Below are experts of layer 9 (counted from 0) of a mixture-of-experts language model. Rows are named router (the router's row for the expert), gate (a neuron's input weights, with its number), up (a neuron's input weights, with its number), down (a neuron's output weights, with its number) and show model dimensions 0-111. Each number is 128 + 24 x the weight over its row's rms, rounded and kept within 0 to 255. Numbers have three digits each.
Before each expert's rows: "gets" lists some tokens that make up at least twice as much of what it gets as of all text. This comes from a sample of Wikipedia text that the model never trained on. Tokens count by the router's weight.

# expert 20
gets: " was", " is", " were", " are", " had", " be"
router:106133116111121109135187110135121117152131127096105104142138153113139099131154116124123123146074177196123154084155130126114121110153125117141129167121126161152171126105171123087129153087097153100147139135147085141099126161094057149094153111162118146174102104115154116130148108137158143121147159142150153109132134116104117134129133080102
gate0:073131104158127073159138115146203136109151124148141135117132114093118083115084154131158104155153126087096109109141143107155080125107157094157141089121190097141121125131154118157146105097157109147130144155161124129113143104112108189089096102170110174153093095099109128102112152129186126132085111117124141124086120128127106133112119096105
up0:072116105154161173151087088130176123106116148160136118129093117115131141125130125132126118092107135156129108081130132088112123175155111122127134130141151109161127108195104110136130183144185121149124134153119140112131139114141141083181183133164147102131105135150134126168110116106143086160100144113117126103116143139130156127108105164109
down0:071139115115154167099127148105108131122124068141115110140139122119114119127117166150105125107105094130144129102145124095114121113121101080168144159099132106129161093123179162170116154152176122127134135142125137145132102145129147162126102117127142146130084113107189103141113102106128139119163146130115135117158127147140127131121113140107
gate1:130125122093116088172141072124123119146146127139111104115081161148096149116137162159150087171133126152138112121135125168149135106065101128173136113114177115145112080124096151130137156128090170105170129119083173086141109139143097134104154152122100101110090084124133101134165121134145157137107126145084148098162143100118146124090118126098
up1:144122128143107096122140065095146081133148143130142121140155123139124162120147106127167114158138091124106095161116137130106170107091115112171153154176086116157137128150134122144127120135080137141117176079128118094081082094140113128144129146113143081136129126144130109158138178101075171134116124118116110143156162153123120124127112145162
down1:164117102115112146087152128133135148153139139126151137119105136112121121144166172151090110124173163122130205122152112125134121135172117119098121100123093101139125136159107126157104101124175126118123110154153122176108163118108108115111106105116129160135082155149103156136132164124146111131113142128126089166099141141137108160126187132168
gate2:160110152105146135162079140153101125137140126114114129131151089117130153128145143131140093090127088123108136107149164130127116149115095157119124130162138116119117130154111091167158051098163112092161130128139116099090126135110131149163137143132131133099109171137133137151147132158130152137106138073098076133093101129133142105052134131097
up2:130114100148131116127152080100144170163136144172112150145108095134174180138140094119110161114141134117128164107093103113161149145147106147117121147162126103143082124151133173130106123130124149135130163101087148154154097124127123147207149098147116114139158131137116140132148126125138132135134108114159102139149148118129159114101119139125
down2:118124126140145110094121117134116142110106127093133131107080120090157118133136166135135121138100092126136124086103130129095169107137152109108168161153085112146161127129143182141139120117112148107118129090162151124172105143133120106159121091123126055105131116136133160123131118082147075157137101121141093137096143111089153147140124098133
gate3:116139108094124141124181118127099128152150132183102125139171117151157139077153111148175203126153095165140113130091128154152138105146087110132125165135131111114138131120116170163139134109101172118081141100166139158126138147106078112097092103063138136126094110125137132131122121153148122118143137147124148117084141145128144125066122145106
up3:116094114157150139132095160099106073102102126168186111110104115096156150176145130123088101161136167111127125127118099131105143130111129124123103102164142153129069133148121119128144116157111114120110140153107124133150103125105158095134141132138110154097145178129091119133112166130113120093102140136164109141148151132158104202152119133148
down3:100105110142089150145156134134181160106114138192120104086153159161138123110131127105117132121102105114148128145113118111117167132154096141071139143107109140125123143120132124134066143149113101157148137149112134066129165104126099125168114107102159150132152132097086111119161131158119107132141131120109109150124100129144148118154150188103
gate4:102119123131113126090099125102124137121115142099136116170128113124109086107200150124074134122139151151188102139127106122151110132135137098146147133085123142120128145154092110107088176172123169132196096140111116090147115131119184087120121142125138141125146126096124173077120146124138120102140118177131124106079108113118137163087146108113
up4:123144158141140151124119165074118150121135110114142129147107118177130128126137126147159112168163132127132157126182138097090122120133144158140131118127161090092172130112129123147115117113144083118093142112133154135110179129147096150149144154154128132106143121167150103133124054125173118138126129089081121155131160134138134104141143138106
down4:133154159156141112098124173147144128116179111117167145104131151052086172099156118108103119117088161123143107146125117106126123168147092161143165129108126136125144134147132122106101154113112125115113099138118175115114128091115145109181152112101137117165088124093116135117133114117120094176153112108104175142103096143137105100086151122145
gate5:143126154162162143082152165138143141122124134153100128137149156101182119135166115107135156102125120113125133078126107116157164096150098142089101157104125141133115133135162150142159165123128134154073138151138120117138073167117115133143166176128122098126119168077173113136161150159139147151125135126118121120132146153159171168123140156123
up5:139186128128111122154161185156115129134159121136103118154102141136116123154106120106108108127097149130122115144167166141092161110125148162130138093110152103129122078127095076125096104138138121141127123137116083114098141128153096137112126145140120176146145119092125127140121132086171116151129097094129132115086111161179126100147161145121
down5:147150149137144103102107139094137135098133116113158195135147089142133119126118118179117141152176138134121136168116126161135120155112120122115112105163125113112132135115106125114123119092138121109127119114147122181143094116121110095112146132122131105076130123132149090139123105125130099107097155139130112160167102091096131090105129129183

# expert 5
gets: " ", " $", "+", " −", " £", " ."
router:135116161109101151170156115124123122135149116118117134090144127130143133161124094103084115150147135147139174114096156135158149103126150121147141144112125155117136093162158100109102129138104099114135099121168098121097140118092127170128169105163102129129117120097146124091173139129172142103083154111141141124089133093137146145126125136123
gate0:116129144063128133122133065159099131112116151067098148146184083148124132082134084095097127117106149136124145107135168100117137094147106075163097147138141107154162092144147096134164126142105095111152141100123084141149101111143110155121107106117118137176124120151125124099104142121132159108149132091130146141159137126149180107126151142121
up0:109118136164145140137130162105150157134148123203149136117100162121120122111137194182131159096131083125104089142137093149120117136137157152095135110092114178099082176155110127129135131107133168111100126153153163126097167117106163125147149130150135105091135133111117132168154133118121125158093110146141125119114131123129101122136141141149
down0:111112164124137155121111097127129113113148146141186149119102168129103125125127153117129143169104124146119101076132125115101127104116127150124094097133129144115132129146103155143170117131128103112154143102161096113155077126148144126100073082140101137136120095099088088157137118080153145152105120136110151145129131113142105160089140159129
gate1:116126119147139127102124139133141121145141089127129113111136131148151107133147151174125106146113128146099180149149133136109129119107117122137125121117176123135130147116127120060094111111155098110141104118166141118142077128135098138144143114136132118157117170168115134180118143119144161106118107117155167133145131103124094155103157104139
up1:153129126126133137131135166093136144129131108143135145119110148089116113155188188156160130149137107131159175144117111114128145148101128108152144155106158120080157120108089135094091141157122107138168099124122131088157094119118105082168127105172144145174120162118132160119158146134150119116110112187141135141124159094118081107154173112099
down1:121129117155126133145118116110103132155141145114125135132122133162106092131120096164140112131117136093129175151147128151121147126121137137106092148128124090096176122163146096124160083137132116175123108137102122136125094116146109134161201109107147102119132104089134122137105182103137156112121089112108143158169145174147113136084103117136
gate2:120122124150147087155143135168156075153128081146135108140157173146154099150151155146097131121123126155120119132129124119122161115158158122107135116114155113161084136129147131122116105089116128092187151140102136132119113122108151136105116106154103146132182114093180111122147115103077124145104164151061171116095107140141111124099140170158
up2:150136098111129171110104147074101174121133172104105088136123104112105147095116119128168114132134124109127111117152136150143080163122099168154116142153115132119165104141116137123139142152136132161097124134119131099145150119159107120148155132116150122124089171155069127135085140120182121122165114099158089155146144119131127134135134088098
down2:109079115127120126150130144155113134096084148148122144116098121168081116120138160141139153132115121132130146119130167145161127170131133134112123127112147123117137096092088117130112145149137137127125166140117079142202124107130076138089133119119144163095117124118152109167174147117173141099114120130150134153093138114091101149139147145117
gate3:120135118139148113123119073136146078115129116106130049153124154112166112095129103103070135116126171133128155140118123202099112129139161134141087123132117157123136153125114117114113133122122097075128136123158097131139039104111158103108090125144098133111144115149149158134151146190157105128102122119095138168100131139123115129127147184095
up3:096136114113147149114105180130102161144137158130122191162153109153102156166158136169152118151117100127105131106119118088150125114121077144133142153118171120159136089159142148116120136131139151150142135139099161124131185160142111160183124134135139105178135155126140126135084137079107154113157119159162127108158079142139153103096122103149
down3:096138153147164105163098133111164110118095140171062127133081107108152139132053127118129156126131159090148153143114081163175096177098111143155160165144121075115154098152134145170142172147128181151141105138105127116092121138140152181129097199141168121116114136148158142149130111121142122141099125123120113141085162118127112137109124118110
gate4:100121133092141138104137103165139137138163086069117094141132125144118113098139145144137103144123132101100147056156120118116102146152127088140117125148115117105145106115142118129106092123149106124156116149107138133100115144139107111155143164087115155109076152138163121148105121144134130094092124142149135105150137158109132159117199091134
up4:129125142172121106115160120187127104095070112121117142096139178120117131173116143090170115140119124141191128137090164160135102131118113107111135105113109147137118183122158129156149132164148135113121114132151100126152119133149139108146119139153095133151108108145091127144157155154146097119125125118121131141136125102110115125119085149143
down4:133149134126105098193125136164133076149131074138106153124118109150110137117140179095117160122147132161157095086141153066123164116076133152122154070116093131102132114145117153138123126149097135083120108106121130117117164117107138145074099134115131154118126122157144115141138117129148103110121145147123152136070141112159138108164114139114
gate5:114177077105144103104116103136124120121142154110184070167141142100137140129170144121135138187063161141136166083170143131088113121177101121142115118103134145159104122140133137084110179107128148127154147138149098131170084121117095095138118106124097155194118097149135130122102117140114077089128168155130152154115121134092119137109170166111
up5:133089146157139142144153103110162139145133099092110173105139119143143103114143096133137121095146105095115081161115141116113123117111143118084108134162098149107165145135138118147142108153117094138140114125163168099127131126091131149107160139128145125097176184107129119185164129133123169145109088093124115107165149095152118133114096113146
down5:145108175111153131153069077154100104123127120149106127091174132153127140103138122100127147093119158133165129144133136200111107112162131122141147096140121123106146143110149165129127140114087109130096107133123136150119154109107153148162124147154105099133118103150098132145111095136085112120109142101135109073156104138162110110129104120136

# expert 39
gets: " with", " was", " to", " in", " is", " had"
router:079122144105111124154151128125131070120132136099158143130135150166147102129149089136098097117089151140112119060129165112113112126174120118149135151122091169103153128139144123094131156100095120074120149120133105152129118097106135139123164085131135124139122121136155138113178107142109148091160121136137107123114157088125152151101138100137
gate0:147100142101139157146120112142148114131143102157129146095140165100132094139193089162147113131143112136125177170124099163132090113132156163111160154090146131093104169147141116130112161153089112117112111121074129152106077132109089128106104105146119121115087105148148139122122151144149173136131155128119096143084122145098123118129130167135
up0:148106133134159149098138132128147109120194102134138171110103121143097085150139137148141079139139135121139147130180103162146111112137172177144137125129122154126118138108174131137111143114115157094108113135101130190134129142099118117132095125141139137129112110153131162129131121103141149126127152134142139121113123137108141110139099151111
down0:124109111154117105116126154125108119129149082123131083135137141112146137126148097110171139132142104146147138131133131112105118134154139087152122100109096132134157143140122122121150120094127135136075131129112122149103156120121137126124148118092105161153125136157144185108140130167118129139065145110120125130134160172123072077110165165144
gate1:161106160116136118139168145117089160120125105104129133150151108130177157111154056118141145102094090168088139123120153140137132072115137125132123152107088150137082138127133073126100127152136078145130107146168065125152129138117124117126144093108177154136152123116162104133145126129137104078131111115091116119172119098125140107094140109133
up1:116114137150130093191151104119137107114140134129109131112113106114140104118152105156125127114108144138101116128111183145194131115137185145131153138134113134140122119158178130092139089145122114073110126138145117086150121108130137120146114095126173177159131114101146112148161172144142106115145145128076138127162128150119163107116120135108
down1:146123137157118143164150123099120153163105142121177109138132108146121173128116120157161134103128112134139141116128161063103099120108107153104163102162113086122129117110136106175117087153152102167165140143122100140094143126158145121132165129126100099140127147150122107122128140181092155127142135091111115112194090131118112089138103128178
gate2:147125109094105120109155062144148147164131141098132134137111147134128083174150132097150094116156135155151131130091129110138153158130105122126120129092124119120149166129144085128074116124079139127161143137092133118068113155108078167121103071162123148139171115133181151115125167166098142127135141167096140138118085125169146104103135125150
up2:091134144094134122170129171079121122104170144174121155110138092158147179112123129154164116139173081081100151138154143127133130124097136095122133151143108104135084132084138127174124116122126095127123105150139134129136098122150177127126146149088111094110117166129095142110144112147149122117095141063152088166126105132114131157166100148108
down2:116111099128137175117127069144156128115143111116173110110123140114109104123144134090107103133130110118114099095170108150091128128093123097142115163126088134131160094150094162139144123167121128111134118085123148101151119072143131116117117115142173110147093144140128157155139158094129130152092172110146132159115174080124133142168129107120
gate3:136160129104113120117128075098138117128159105070168101123156145149139138152179120146131158117110154118126140105145129132125141153177097088135094117112170085121145129113182139053107117117157115135144112148154136127123087140135137131153138122124114067106144144080107138149126091126145133110149185151160111117141137109131168139123152083151
up3:140118110126126120165135157177108132081125166152086145117140106094110115100122114087141094127150115129121134170100120143140097102077188154109154137149118177137100142108079102146131142144105137127134126107145096136112185134126143157096149104124145166133120128150173119103141180138086124119112104127086148162104101169123081120155105143146
down3:093158131134107145169113092140089142114090141153097134112114096131146108148170160103104143127158157134148116186125138106126182129140127140112138142102056141115124123099128124148111119069125153095127112121149163074107142154131105115123119107145099163127113115168118139140108176141145131119104111141095148103107126177117177131150186112129
gate4:150145122138088162105155093130093129107116108118126110133127143114141099105132161106132111113095137082040127122119115096104097119162123123129124176109104089116150143130116134109106130105123124127129189126128167133143092151127123107151139088133120123145122131115177152099121112096127125139132139140093164123147105130138123145138111122123
up4:131147154122116147131161109095111159137150155148124104132102137143137160108191137131094124151102095127163104142147081133164144134113098143088109138113126116134100110106122126109117120094111146170116128125134134123164141163084131157077126138101142121065110127154165147181176127135141155086134129132146142147142114133151104122124144126094
down4:140185107104129136140100095140111096129143079101106121161126106058134150169131125118142172127159117139088105130137116150110125142056151130160087121104133138161168114122143160178137105129155077110142086116116153164115139160094139127117137148157125103137098068102148086140168119094166125122105167115166128112109139147143163106107119105161
gate5:117118146119094112147140114118141105117130160133108106140105128091121114146118092157113109124109124117122097181107155108126108102154115149110133162095103136166116105109093139112111154140118174137093139161138123124119132104146098118154132090138160146132128136151170123114165101079132136079118144135115067087116136125113203110155132138132
up5:121115113113101118148165131146118109142117165126100100121125166112121105158098083136143125121131125152124117152130141132135118116141133146145141151136130133169109080124115131107110118114096139124122113129122128128139127128120082117106152114111150107118118144105191125137154124136112142074139189136106120079093098142127148081088128155149
down5:113131132161135106121131160130144151107132120154190089111116131133117100123128184155140146119128092099141149155118110096159111097141112138082147122152160169134135115117119124141144163099179163156073119107099153149107148127089149164121114122147145169118131113154155138111114106168131128076096163108107107171127123113145136140081118125108